Below are experts of layer 2 (counted from 0) of a mixture-of-experts language model. Rows are named router (the router's row for the expert), up (a neuron's input weights, with its number), down (a neuron's output weights, with its number) and show model dimensions 0-95. Each number is 128 + 24 x the weight over its row's rms, rounded and kept within 0 to 255. Numbers have three digits each.
After each expert's rows: "comes after" lists some tokens at least twice as common just before its tokens as in all text; "comes before" lists some tokens at least twice as common just after its tokens as in all text. This comes from a sample of Wikipedia text that the model never trained on. Tokens count by the router's weight.

# expert 36
router:170123172102109107104129150127118119117112123165104116173109136114150136145117145150114183103136127059081142086141149155133114150161139129087128126136073092131155114127112141098135130140145132160119150073133121133121143141136119134098101127121127172088166119127111152120110134184108127124
up0:140105110165133093099175152084073125146129145117108171123144177125092140108126124127114143172121107087088117166180122142171103153088120124082112122157141152110151126106169122137153148133137120126130075114102125152125150144130113147122120148127154123153157143138096124116112101152143135132
down0:120123109133143129115106162100121116097121096121153173147175124160121157157133146136172127175162129114129118162126107147175178113120176146171102123147133124126147126136142132116096117130145087141128126168095138122148130155138122090101099118073107168124144134128105125082100116140118176107
up1:118158147156134143134122140133140158110135143112133113180159106124109091153142114132115149156116132117148162160090137122118138103135108143108089138117120094134169115124135106124168127091109121151109118152139160143132141091137107164153079123159070111152163204133119127111149161116134180155
down1:129155111149141088124185117171104108150134189168122129135103125123098159109105126140139104100113130147102144119117112155140128106115169155107109145120120131127153142169106105097114160125125148095156110158126185144120133109120119136165124114168123129172140142081108110115090138116100140072
up2:129126140130147106123173130136150125118148124115118086128099130144111121127116121122142109137117117119137102087148151133143108075128117173153132145129108100155096148197080137116200107126105100116129084074104126124148090134089091162139124151112118126127112184106122143113099127107147126146
down2:135171129146135116159097154154167126103162133138142143110114111145121168154085118114110156125122092124152115105125105137145131114063132133113107099141168150148161110129137093117120088109145081117116138090143136107137094127124117137110142146118144171116147132139120177080149186175155138111
up3:146121165110152101125118137094102147128085115096121086149089134165100147125133128082123146130127104107076118101140097127099172156134110174123147165153089154099140175120119120131126142120146170147138143081101139149123144151121117144113090152125150143101151150096090116111119102090139120112
down3:144125147147136162121121121127157110117112123137160143061108124110154112115138129129152160100187123086122107186141088135127125097121117155134117083135137147125094166111116127107135137131135130150107073128146078159117140174126153124130157106080119119119149129130097090118172087129099129116
up4:104119131134128093111137144106114141062115134100110123161156091108135099172126121141094145119113135146172150118154088073149118145130137141119128162127111132099124182112154155170128173113128133146140151061150138127141130141104121094131124143147107130117139133101119107102142140091127067114
down4:111158129122090148122178136119146137149148132176098130158156101189132131115135149085123075117137145120126131133158134154106093112154139154162165154174103113110129122114170141107105128160109108171137124124141129135090106156104138146151137137150129116113094167117115157123113136169181144114
up5:131123095125118131142081128159154135105148140139095105135081102132109126143063119158123174139104109100094098092122125164164108180146086114111154159124117134151137143081124088115145113155127166127102110119120126131108121096107118123111117126095138130110075129137137130144102124151141070149
down5:132159094093143137101142162131133137134087140138085140125129162150169108150163135131133116083103139089112107124143113127124113142085142150086107164183121111114111153120100107108135135129104096104134092122119124134093158125142125150086149151140100161073151109110122173156166142139154125100
up6:115107118142166132136103153139145146078112121070115162156143133178082143133129108082123110134113095091172166110126127131146141107141142130080143106121128141138159146100144121130090130125126100133111118133133176133136170141106126099099138172130154139142134141191152157135138121173130152154
down6:125136084153150149120132118119157098118095123130109145105128124120150064112114149125151151077139151097097118099113156150124086128097148084132145183109157164118113136125137132130130108128093118172157136086086142153101151132105135167105160150134106116167146123113155159100090129113129123109
up7:139133130084137134119128118163138130162117145109164145139153135151115145094126118101106093139121117117134125085113136176181105117127103177153119139121068143106143117140133096141099161130125131099136144144157105130129133146102079089192131125115147092094156113157139101103136133171141174135
down7:142102100119121136128163172158084136161132115176138119123109108087102143155131104127146138131117161129126096112113124139141151120122120134148146100166137140097086140155137117185158135114142113126130132158111134155102162094134151133154137143086140074153131118141119172081087098123186142151
up8:171073133109135108099064172126089119108106148138124110080104153149142136163155133101115154127147092145092109126151131128076145126139101139104115165124133119136137113128128149119092143105109116144121166064137141138100136161122088165135107116101130154117124145096102117093116113122132152137
down8:118114107114147132107112123143163103057113129157131140120125149139133136144146147092168135135150125109114147157134117107151150141145086117115149092180147123088086145122099110150122184098096155090154139148114104146140162097118180107120165142137119137120120114147117134132127131113067148167
up9:135103132099167119126131172164113153138097117158157136128127115173168101142110130139147104129123136108126135108128126127158083112138082152104148155099091097106137116154083120121164140143129170122113146070161089132128103117115121100106114121136143147127128110105171085124127158135160066123
down9:142129088091154096105122124126140124150121087140089167147150172132111104155127136135154129115111127122120118119100148121127112152126097131150086153084123134146120145096130070141142123144180163143138119098117087112087113157068160146168131116138144128109110130090151160094146148124156093118
up10:145105141103171127112122145113123124110146176118142118096137145141117097075109131145144187134130143107109117166130103133139143127147055141114160150141061102165120091121123090112143118106134137125159173154136111080112138121104112136119128151122123117143134147111162116132180147103165129122
down10:140089120132133090107136122171151135138129163140152117181143108128131092089133116124133113125118144125087116144133113149124134094113108185129142127133161148078131148110119092081128158110108120131111113159123168134161139117121166092158156094150135101162107126133119126147188172153171146110
comes after: ")", "|", "%", "N", "I", "R"
comes before: " |", "\n", "-", "N", "W", " —"

# expert 24
router:115150115118086088132149100147104115110117079144125111148126144104098138152119152117147148129128140108126102144146108125110133157122149112126083091135128134124161120106149181123121082139128130137131157144104094128197129139112129174122045163091131139169120145094091112149115117115121154118
up17:154156116124143122107131112162158126151111129099150145110131101123094106157076093079136141131134109119114188113148079142093150106112097116127083128113091097104115123125107146160123122134135102148152114118151153131119048155089119098156104132147115117137147117117137093136153111153129108102
down17:103172101150135135118138121092174107137087106138141102125137150099162134130154152091166125124151158109111152106119129116130117108118208118128111132141118123136081116117151141121120159138133144094158092100104110151110120118106149189162150160108153118132136147086126122140119142138158171165
up18:145157101142142135097127110112127148096102129070098151085136145123144096176170117055112109152143102101110108176117119123117152178113101133077076105116139120131144121101162151149128092122146129137132133145133143128146124128115106132145095119102111117143135153116112138098167116126134169112
down18:114152081156094122086147115133115148161124123080108100146086099139107156150122151127173130128110134113160156139130131144167135136098147186144117163119133145117134155131154048090120118121103089112138110123132141133120097124152113124141100136101160159125152117094119114130099179123120150143
up19:137135115117130072142125157145180140129154156082098159124153137152126118167099113122127132112118108164154135106140143163146171177124153125133081110062116107112134134126079087134115112127132132103146151132099095132114130154138131129122116090139102095153106117081125096111107143162127110103
down19:114139158170102102109156111137126135157146109135127141138104126158099149128113146137162166115153164174130150112138107163157138152137143129165096106143115092094156107097100143107136115096153105171159115100146114115131137124146128151122087169090110133172139137088114098178107143137083116106
up20:094181105123175122153106110135171110147101140123112144127107147116133104121135112130089142130109121126145147086158123139123111144109143123146124132149080166123139109176123123146145111112164157109109175150158146154153172131131119169130116093139174108121110125172138129120063173141118146154
down20:143106148173127116159160090092108115134128119089145137093084136092110146137136103107142155139193152100130083143133116138139172102148137165134141093099072087123159120127131170156124124101105132144151120129150092126112126132161131118120130141116116137152093096106113125098141104132081138149
up21:140124136164106107119128121126138111116085108117107116101110100131073136130163095100096094120139109098081086152183127136138172153095112124114125164140126124111120145077123156100148126131152178140100125115146151125098118139149117148163130131114152136153075190134159118130131125094146119127
down21:142113105127099152118139142145087128117118111133097151202130174163152191092107119128145122172085122149122169120139122147147120141133116102127134116134146124142159132168119125156093139142106107109118165143117097111187099099129113115129131124134133134124137126106122177095086169137155122101
up22:130162156097108110082121144164179189078124142125119130150109128139106100161138137125118182110118126074117138133182151116121143108129111145141130122139116107123146124160141160127125120141127132108117106143106140095110130158120135136146119126110137157165119081104136120091171060148142150156
down22:109105143150137168131142145118137143136096159130166131117111131113098109145127178150153115121103140173131126113123108135116091092181149128123127138159156133101160134118108131140094146146151083140141092113122171068195110151092115130134105173082106150121125101145122123153155140140124154114
up23:108141114069133158138101179132136128095133122154108123180112145140116145136123135150116139115112123109124156120132156113092172145145131123085096161153099137153153148152116138099137121117142106134142132134086109136075135148145138161126117099144195140186100114118116111127167125186146128116
down23:100124142112105138164121131131091148130111114136128160148151130149125153189116156146131141090180166164136105122117099123122133103147180110140092156140127152135149116098099172138152128126130094145119126133082150147149115099152127143153108123108121133177120095063094111163137131146087120121
up24:152107134144137094127122141087147152090105125137124131150083063157117130142134098093112153130113127118136122144123138167105151138142139108100122110105148129135130121143113159136140105066153159117146136127140142142090130097143113094140030127113120152129141146123124174098150096146133163101
down24:110147112157145112116124107171102131137104105131152159129172105168148101102135166121166112151167137115134125142133133151118115112116095065190131137141163138142113153123119130101128108119152132123136105146124127110151099089104116141144164130132175176108116116077141117161087157166101144122
up25:134147160145075149123125105133106149121103105103173108109128138120135133091151127107133126159122104108147142112141147094114103135074124151130117104103106142160073107079130173079184115137118167145144114122138121073142166166146128161139101139104138108113131137167143135102106112126149124119
down25:106108089163106110154142153140153115127158187114065116131121144127135145148131095149120130131135145086153106116121153147119122157108125128113130102065148067133150123149124109153099114134135096159118132111126112188104155094157097111120139077135119143131143098101109141126138108111087109133
up26:144119135109156126083108142152169095126144136109115159105134113168137098149108117122135155131106127069126098091184120149136082144121123143123112106138105119116158077151137087136147106114170168144118185124149103148150147151136116135162101079136115125096085105100118135115127150136131121128
down26:134108133146148122185133104099134112136136086103164124100075152086133132120156129117128163161193134169140106107104114148130119133140171130148090093153080151124153119138100159154161131117119122189132138137141121119121131102131165113127104157116099140126130137115096135165132138134105128082
up27:123135143164129149142106126097157090134137108109136110120163148158069109137138096133114145168137123116089165118158110097140068137110143126162142115143126155172144137138126119111132135132096131124136168115093139158155117133128147167159084096115183127124149133139109113105189102133144094104
down27:111117129149103138135134109116144142142110085140118137120165105144176113111150132118162088115149172120124143159114136117178095153138173115135115113140124114102068145105145123139121112141093170143166165100160114163118158092150142146130161124129136110120101095155085083157146094105123147147
comes after: " |", " was", " the", " is", " be", " were"
comes before: " by", " in", " to", " as", " on", " the"

# expert 4
router:152151108106085152112145167085123128164140137121150116145156109086129154130121155123120142125115115120126166116134101094097173116081108127142142151101137099099099123148135111140160152096130097131106122143175178153177165116112138100162123136102140156143165132095133156130142075134105139111
up17:124141141101142146140124153112098108137103173144143145098093146099139104184119125135115184140107107160157150125111139148139120122096102164084142184118128151134130123159171112116160168124108126144116105149146137141081165117157109102159099124149137152140083121123154137136170089131156136139
down17:108115147132130106142144140120065100147107177182110128085139105106156123130123120130159144144130119128137137105113120165151133109150116127118118125110147126115132165114136153088162140120117124141127107122132130130150133126136102136079099177134069106164091090086153154079117139106091142183
up18:132095120141127133118135118105170117125186127107123099141144159140131130135081097141098124139100128129150133113103093158098110159090139133134097170102160131125104117132105148111093157151146124085185107123160139182133185161137117163098111130098127133121146124152124134095123132158141091094
down18:127106107120087131121102113181181168153142084154081122121119119137106119137101159158148074112127086092138086132108135130138126127125123114092136128135130079086139128165127132108145098124134118067072141125146082143130143106161149146123125107130120139114131138121135155138120136100129130084
up19:150155111146127111074137130135111151116119103134167127122144111130143113125159126164136173113098107092155134133125111137154113126124101155104118165126142106193097102097106114139129141096182137169114127134106152087142152114129137156154127095090182091113106123137141083088105129158138136111
down19:140100152138150106119135124167130148094136125100115124167128114121119071132104133153133195081147159100187133097134113116145108110133139136123130133142160122057140113139147128170131105153154106146135133172158123152123126135080126130146074135109145146088139157137100120149133137138144156143
up20:150125106146115154100141093101186134128149122145120146110137134141141119098192125124091108115118106133121132145145161073096114142119154122128131090098142129125116185168132132122151130164107120156141166090099125083140121130098124105137144090150117107106139179106134125154122079161130124091
down20:144137178111149123159128130122093137155088111085167082167144167111141128121105141130138154132140121120142095106143103162105122153157162173142130132165151127127100142112131109158113147103124135100141115155099181127108137104131108110163143130129139110150110116098107129085092166108146170082
up21:122124092135132139119136150122162093123163124084111134181137171150141133127086105136086102139122117140153129111087104144115129172099130131133079170135157131127104098113103131111111152131122121090176105129156148171168155152166145174103107133091116156115139125150117136101137153160137140108
down21:128091122124088131133076105190179143170127119134085132122122129157091123142087174140148080132141092089106113114116108142136121125125144118109153158133126077090132108154111123120122079123155123089081116115120065140110147134145130147112117106149119129116118142120137118145107132108121119103
up22:110167180067127087149100156100114116123129135111156125133123171103098114123124128113123153135128156128119164128136080128106144150095122130109103128112104091122158152096150148158171109100138131133111074104163125122090102143087128124130116120133147108184120144165135136097112105117153094117
down22:142081119136138148147130114121145105164132140129084127119136132124121095099092127103122130135137154118139135128130104099126164094116119118131100130073123071117128154106084099131111076075129135134193137140101135116102146070123142091130110147097080173142115136096134163147107129116122126121
up23:098116189141136128123082149136124148080124135102130134121103143150133093155158085106116106134089142099114122126096140111143103123101127160099098108142115149168116121075111132157126108101131189134115121112171130083097111134149111110103102105139160133112089113101145102129152145154167122128
down23:099154090120119126123130102094134157146114141140096141104130131138102102134101153166153116162110108106125127098110077155161146214141131091112168109119103110122098143177097149134125158112148105121143112133133146113163132141115132134137115190154094114181135124141108144124146095130135142139
up24:085124155152127151080145112115140145143159135128124130149134099110123136136115140106117139139093115142077174194129141118141020152133102127127146135133129115137117143156164125110158104159123123128148125101131136110142141118101136091145136135129134074113087128113097137149126103166127143153
down24:123179115137127093123105140130136153140112141123132107123112089109094158104166113152114130099126163122141119130084115117069168119118170151157175102146132151117141161107114108149124111084128094070106141150127159102117106092123123123143172101145121168143122113103127118118132176100132120095
up25:142145099127126119144071130127173144112137111108160128139136096135128138144064121107121095127119110146132155109125150139081136187145111128136128095135136125207092117112098131164119143140148141092148106143132135093172094142139147168109102141133118190140132146160128117147125150130147126113
down25:113163137136156129131124076111094124135146175124107133154133142161153120127124135089150117117182120088129121112141119146189118098134123139124101077168090155123135151144123118146085127123149104157143095114130098123181133124072109100132127151126176140146134092147132150090151130125137148106
up26:130112104131130129122136127110157157125125159152134112100120098123129136134170122101108104120103081132110140112146135095094204144103141112158142135123119132130085156141135116158172137129162138104119119130106142128152079134089110182142123126078128136137154060108125096111133102110136171095
down26:142172127154142128140131107133097080125118172137094158136081176158174124161127129121160076117148111113149119131133122138105098151140147115122147127174111118145132090172129080104123127091146117124148116104148142130116140126102098092118126146117168135163119104130118151131111119122149203116
up27:171146172127111090140116162110128108104128138141124118150128112118115118124104119088131135115107130105188131091138107123152142108137142149125088140176138094116149091112098136132151118084112126141139125075125140144110077121100122185104123102162175123130130084150142111130150120146144072149
down27:116088147112138144134136113109142123148129155152114152080109168095125071133091148121107108124132126134124141155136176150172140140176154144144129125134169117155109150154134144145156083115139121118130115130106118092174132124128103133147159145141061104088149165103137169143144113103159148125
comes after: "0", "1", "2", "9", "3", "."
comes before: " |", "0", ".", "8", "5", "–"

# expert 17
router:187170158131134102129125122128072141155153113141127119149141137144113172087099125113120158151142124099102175094114138131151153089129133133141131120115122084114096135137100116146142140123131105132169155118116179123128119088110133133162134107138156127082126129139059165160158097140114141146
up0:088115149171133147117100112150121126115086133173082113112121107119137131126149096142117173105119122135100128122140120126133133130091136155126130152129119131104146149136099140081116142094159131109145127113174126142103155128133131085125131226127094157150138081147118150134165125132145096168
down0:147126135195075158136113135118141128144175110126108159104115102136126137121123140122157104127098135113104115091139154093104133151108118101139077092134106139084135144162150120134130159138087131108123176123139139142156121151129114178101095180079128143142126113157138082128146131158106133136
up1:120122146077116073148118150110145152090130133067101160149125112126124113144164122141118128130107101085128097144103090096146135133099102139097086132112151086123083136121127112093099121150130132125147145153089120172155106135110129126165118121137164140120094098111182131145123104101156137141
down1:142099101137112141118127109136115164128107079169119141090116169142102157110123112163133096127135102156059130154137104151141129140132094135134132118110176157169139129092153107121148162117111111119109106076150121165126147144182132128104123095134107098115148150097083136158135140124099137152
up2:163135139116066122085122138131136119107138125091144154147148133093102130133142114131089143099106128118148143163152158100110111097138127127122129143121095133186082106123146101150139124094147152117125105124101113087166114119151145122135142134104182123156131077118139078072165138151134113151
down2:109110112108109114111118129157104146100119117139092140174115160112137066129152152147122115086128153109143123106143103155123110097170173151097139155086133109108135133116132085084106101129160111119076120180147140174143136140144141128125129123110112121105169106127134118164121180156141137113
up3:157103169117149150127096177144162137114130120143122136126143096140127135120112105126133128119118113084122144109150161108101121124125103148149059117146193154136123135112091141137121139163189113149085136106150140115133135120110133150131127080118168100152138087105147093131164116152122130177
down3:130115144117146131135106154146109146103108125149108113145139147110125119163133148121124129132147177132133082119056151183092074111157137150067152168125117176155149162104086146100150149130094147157089119148123144146112136119111111120128155113127140116127115132076124125134115138096143111155
up4:131138102106119112109145122157106139128143141087160126121129163153122132122078090146108151098135135152096125159141097181103107135101103123134105128136121121213073111132112084148131113159121173078158127146139136117171099133119160128133128107125131121118102121134163139106135132164156155139
down4:164101094093159127087151119121155099100130096169126110170128091139109148083118158139122099092122144074096146106153136124140115096162145138106105136132100093137092090127165095116098146159157105130135110117133138102126146130129119145151139140143121153102153101147104097125148112096102111172
up5:155125137151135135107113118115111131103095138136142133134121133143137122132166111166118110137117121155185129131122148147117100130149135166119149200120079127102124120133117140167139114119072149107147168091124137100108168123129097103140114072161104137108112077125168109147087117158129147086
down5:098134109093084119143185100096112135142142132157158137139104119109137135123092150132158097096131112149114140125106153143125103178142086117111123122152180134138138120158108130134123187110118123152132129118129170089143106130110107159156119133129111112149142115079117119046140134127140120169
up6:169108149149124078113144157089161121098121137127145133167117082171076122105110126088145134141114108128159127117120172101140122136128138134140108119161152113100135114116088125137145168092163114126113120110120147083146159124111109181117146136173145125087086150132126124121138121123134121186
down6:124131117136170149146134154098084133121099139137104106135075110104116140141103139088137090126173164127134090137095138188086106131142176109141148133118112108124104126119140109128166135096140122144099098117108118134128131136092111092174135106135109076114119126087109148118100091099162151135
up7:137154150137128084105116122075173143120157116132148122162103119116112129121155123111134129166117125105139120134123096117139112075132141133099113111135074091133144130119134096127103138099056143151110093122131155147106130111081131109156128135124138154102093179141117105138088132131137080076
down7:102167078132128142164148113119091130158136117102110128125123112125132153110137117116095137129108088107154138093111145092160172188118132113148145125139151135128086154134130104148135087127169117087164145123135077100172127115096157130090119135128122135153145126127156132136163147081132162092
up8:081129108120139104106112095154079135149087127158115149089118125125133136123152125118111118103106115112126128124124050139102166102116128148126149131092106123129108158147114144110131124161125136073127127130121119178088125107149137057133113130126123118130101100141100099143079109153144116078
down8:121130091155095137151120155124171117158187142107132125130131148147130103076139146135123108101099117112130120119140141093121109141191177122133102104142121140145106145163136115143126136143124125091124126095152107096164132151119154125080133182110103121154147127136185133128157095123125182104
up9:108142120147137104159179123089107144145125143123160180121096090111112119133101126110128156119106095104144117108154131162102116105152117177114152132112115156119097149139134139120105106102123150124139128069111123150148143126153082129144126130130163115119135086137135114142115088119141039093
down9:104145132119124088162180141148123137195147134149116144137119120134111090100148131109065110144152158129155106132149164112125141107141098136095145107133132127135188094161129152109145140170139165106113133149170137147138083137127177123135141160131083140137140101105094119120111123146144115126
up10:139150166095115141131121104169161131141110092114117125126118130134124146105136126109109138177123125105151143148156073141161126098131133115091070114130109095136146149113147124090114100060060138131149076117138144160120124128111135114127128142143144141120130165126171124146144124117150132066
down10:128163123111162153142152101119106076144130138101161143127142121102127135139128133126138183166137105117143172137120124108123153147071096150168131129132144137118100132134128139165117145142126069131158167115122089102148137124090159171151106077126139140145134093123132146102118157121106066142
comes after: " ", "1", "9", "–", "0", "2"
comes before: "0", " |", "–", "5", ".", "4"

# expert 41
router:110128131125178092117144144134122157145174131137152145162085112129090131147096138142143144130129108145152088093108121109099112144167151147102123141169148102130066150094159168118125153157145152102078120108130116102166140122145093168149139120129132104124095112128099149098167108107121125135
up1:143117166094145124143093109145122121123129134155131100141127144105128137117112120116127139121138105147097117123106142142138135160126119172100086081131135104112111103125147159098097081098118053112125113075114110138112143164141132119056119138079130127116090124176130117129083088130133118118
down1:091088121134119162097117133106068111160104128123139168107086142162151158127121146130121106119113159141164084092187113087111105117099098153166136153156135091121121101121118109113160148140082171105131131134135109155099126120166115160123119119126123102105098144135128145115142090112129117127
up2:133103111135132136136154116064125154120131122135116149134104159159143129140148091145126131135123124110150122120162129154118172133135127147132163097137084160130126155117117135142116175122165189093191110131112115121137097107133119083112083081118106123135154177164132126125083168126139153141
down2:119115124067165110086125117121128130102155142124128129172167181197135147107087149146129121114137113118103114126136101094160133112148148112117098109114106108161117153162142122078119130139114135156092088134148158092120103135084141124138113158136142114146130131166130153116135121111153110179
up3:134096102135141101117116150117128134115171129124117160142106135138122133137133101125125108135119126131126109082130190163132174089135135115138108130159123187120127191108097139151106129158157113087105121124094116179159105126110104122114113142136157101063155175110101108115101125137131159128
down3:111126159106143132130111111152125154114188113150154133136189153158091144106121130139166164092127099150101130145099086117125107126115155163158081115131108090079104134113179128126113090158150090144106083140170147114117093129138147122135112092125146125140143132135129142141161147131129121140
up4:123137158101138132147072112119128122107176112139084137144157128168162095120142106183122107154121119134146115132129136125131110155130130153159135137159136151130111145093154143134143150176123148061094128152136147103148145136141128145164117068166154160125164121099165124139116149128144083128
down4:124160134135107082125110162139120078125101110129112131150184128126128092085112144157157138127180115151151151146091079100134140132127103131123134136160164134099130132156125159094100102126097111162158127107120193159114080139093104123116116148099139118139140117098128144128117117153096127154
up5:114147131122149099100143116138094129094110173147111136143138140082146087137148098144119106135092122145159131157088140113108148123141133133144114147145123160140103162058141164117150148127150092101127168152129122105124111120137122147152140108094134129091128072147133124131061140128138097183
down5:149127122087141125102140153093138124154135128153121137128125181111166112098118184124125174137107107149151154125154113106165134101138113112128131106127128129134150158097162129166101087164089110178153089073129134117115135127096086150082142145162118110124140122104159125161142121103116137153
up6:117118159110091105106131147125146145119136130079083150150141108138098121110121128190104122118121129147110135128116086133127139104096094132100100097089107157118159144132121165131114142126169180097132120142131124139142142164141139125130141096175171121096108096159172118097114155120134119189
down6:138084136175147152139129096103094140127102080115146109083106133149091093122178114119134136136137132147130118157141101115099165127161120146134114094161145126160146159098094105134116131115107170145106116152105139129124148151170125118112131112087126152124134128156151173161112128118121141054
up7:124098119117135121167110154105145110106159132141103124137107134133073156129108118095126103150123098136113146181109138126145141130148128127156122148141133146148136117095142152107106102131115121090115137088145153147139174143081113146061118183086090152113106152164154151158172150148129149147
down7:120129111158107120091117173120068126118126165109161130118106169140118110161071149148141135097153184139121156117169122144145158164164183139099122123132168109108109110129120117111157118139131128121099143103148082148100135108168098135127113097124138097174110125124150139146125151129125142121
up8:127098150175128124105122140180152146143131107130096110166104155127083133109157097100132119128110128127136163160139115140116146116112123138112131145131134115100154135114146131100140139150077102162133119150133094140142174132109139128104143146183146070094118065148173117142144083150138094110
down8:095135128155088127128120109107138108127107137147176125116116112091169069132157131071157130173156133155123131105136150147143109114148128152152142136175176160114100108104101108151145121112104111142116093121141128140173083108129125111141134085147124132167134114147095181111132123096116126143
up9:110097154127087114102146142098117140129135114112131113138123201158145127125105130089135133187096117140160138142118181156139111137116120148138129119097099105163132104124082107154150149160151117107138125115149119084098109139121114158088127098087166114124121123095155161166139112165137138104
down9:126134162152121132166159132161148069122172103091126090098107136120163130116121170121117107106092154117111102130113103135102132106107133161137104138127137096077145145101100133145141175133139152108149152152153082131137141169152123135121101111141116113116141140131183138121108147156182141156
up10:135114124101135145120115129137135122094163096136137174129119092153160130177132102119115109167119143143159134119155113130128157102115128128147114140164096139181113163126081135174091101128164151155114136100112079080143059130144115107127126094150137159109138153110128146119169123130124158126
down10:122119104146154114129098083149178163121150102140108154102172121165106158070146156100188164164129117137103131170144146128180132165095123109131112096125123124119135112144118158081114123118145107111121085112108124123134132124102130132117190147131141112125109116087141123129109114138139114128
up11:136167139118145076147091137185118129103193144115107158155093177132103124108119101129136111129125122117109136088113136119169129100133132149132146149168136146126130153113117125115104149175140198097083141144130121134156100113113125114113129113106132120072135166145113121137151119109132100104
down11:154118133130088127144101115149146117165165166145107134137178136150112113109130127142099148068143077161139148142143099100104109147108158152139110101143102093093109160167143140166094072125121156133089108142141151164122114109098154148128111112113157139145149139103146135129174126149122126118
comes after: " |", "|", ":", ",", ";", " March"
comes before: "1", "2", "3", "4", " |", "5"

# expert 8
router:118131125126159161142118126121099164149140104106094169124134131117118116114121143107138110121147131124135085155124115085091105166141155117120142164161159131160157112122152159128168139145111098114131129113120099154169098146132121138168072165113089098144113161128141196102116071130116142132
up1:155095165098085155102154140172090139119120118127143146095131147129147120132159115150113136135108125123124118136126134107111091166139096115134076180099123170153108137160104148131144078103117130135121152105131081091143141133098138079096102164112111158099123164149119149155156143114149122146
down1:116165134124133151124127142132101176125113105157116143170136121104161106099155097115140114080120154162161141103180099109135137136148129157149140122117165118152152147140135148155150094106169077103158115169126158106145121095134191133149094156132113141139169138117111117115138119136087121107
up2:110122141112155123135101125145124172137133149155152125174140118152081154123132114161129114159137125131121133152168106094164093128108136152140117081130092116151127142150130103109081143137097144144095109118106137104136170166125091132125128124071172166132074088169111142146134117140143125164
down2:133111102130142146117081080117090132126129132102113127097097095096088172132140152159144084152156136113143157120169113119156146158145134157110126101151109186125110084130129128119095103128080108108128119139144124113118109166157137128096141116147116114132108160096125098143125083147159151170
up3:133154142121116118111125102079116141151130128097105159111133141158091143116151098167108099146126128113109149115149109108164094132087124178113148114151140118185153103126117096090131141128113135121121134132070107096163151177126112127173140122044130104145133112130121139139148131134147112150
down3:141138176062071123145136111118159126153124194093108106173146065106150106094111136132139095139125153100130099118108127180122097147120150118124127130136123164131119111134136109131113096147119141125134117167115084133122154160129109121137160170145173128094124120107124113136126107134115133133
up4:120102182107115114100116108125114168102126134130136097139127082130184141151142134179147146103115129124119123134064122120118134071150121120087125166142097145100107099078104122124142102123132132139122119127156137081151187106115098097127115148099119124118136109110133132158145087117131137093
down4:120118120119127118144112167142137107079127133161111135129096096122095088130125150130121117108129157130146073110111115135110130142197173134142115131086132156146137132088083071159166159131121108110107133111093154127129147125108131137197123116112128141115165112114119108145082109127097134108
up5:118129092125113109132127137123133102093134125123122145141105121134088108124182098154063152148097093128091118114148127154122152156115109165126105120100104136116123130112124131104106155139110189103121143128107144125096163144095069129176110100145125122131096127110153099154121160156172130174
down5:180123136137109083141124060110156124122126096086117108142132094126150139136080166134153107143173145144101132097120136127135168122126127086134098135124135098132139133179125150094141148096134113156136132090132115171169077105090119118137112146112105118144122139114134124148102074136116121152
up6:185153148065103118086141109129131148111083141154123104132111127164144101139108115150123084156112137123145125129111150154121102129139141142122097087114071104130174150120128155101145148110112127162141171122123113160165114094127112119082113130140141117152124170126124100166112098110142089116
down6:165138118116136097097120113121125148125089153139139092155147121160183115100121124115158124200106142100110156108106161142123148124134141176141103094111098114109131141116108081097133104108123135133121147131122092122126160141144117118081125129142143102106101081084145141075117159138099107149
up7:145145103106146108132132109139153097110149149166095145094138123137098078145176120174105114144114110138120142123124134152121147154147139150107128174169141081144105102136140155180095170151183135123142137159105170154151120164106090119163097126110115136115172121157140114132122130137123134112
down7:107094136157141078126124128118123124120105118133141164175150139104103122103131148165176135180138107093080117115101138090127109137122122071133157143160140120140097098181133142111147133118117118142097128129093147080151132096099123138146131172119119143106094129155161136116107126088153161121
up8:172091159137108137119080119101105115094160144161149064147132130141129113112150108145132136141121111096131103121133149163100123068120124118118140163105105154122148166132088124137068149140136129151146119119136138133099162152131125117145073111145096129100146133111130106123123106103141154064
down8:161123154155137114066173138116184143130118108118113135153120122115137107177118148125144138131124133186155127109140122155128137115136134153146135078122165166118106126126126099103119112132129091153110082136162137115139112120141136147165082130146091150120142118165099175122113106126108106065
up9:143156125156147111102103185120124117146171137111157100114139123150142128133168129147123126150115101163114122167082111117143114184137130122109083138125134119130114160095117120109151084084142157116085117095126168121153147137131137116156125087102126107172125160111144124116167163122147178140
down9:136155095169122103102134114145102089160143110145152150104116133123121116172098165141106139124137146139099140119095122138090171121153156131140120148113087176116188161114138148118092148128169151118164131139158125146139123137148088111152148105146144112149101165139094081133166121157125158130
up10:155142103074141052141172105119151160122126132123148141152138117098135141063124091114113128163103101173149149146087113141153158158101135116101120148122115125146125126113145168101127156137136152126097142104097137107133129122132115153159136091175132130144102145152175125126117139133144155102
down10:118125160133171088122175136121123119159158082086115134151139106159109170117102127103106156140124129145110147097116160105131167098067127140143143126100126127117103143121088148145085163124122089104149115154159112151121117107124142111164133182147115118132121126131073102132111148090121112115
up11:114140094128148094135151143076163106116143123123148119178106110114100147137163113160103173150123107139141118149127089111136127085126123147144123111124113134132085156123114125106112082147075150152100123098164123102114129151194133152139143096112157159143127141085095150106112162136154146116
down11:120121118176123155089100111149119167150119129146096179112118140144136126124121093103135067142123133121131157115136133160156123114110091126125118124142115168145183134167143168078105160117146093141129114128122141149151090136133110126088105196120132136138140153129126118135127102067125120154
comes after: " in", " on", "|", " In", " the", " of"
comes before: "1", "2", " as", " of", "3", " time"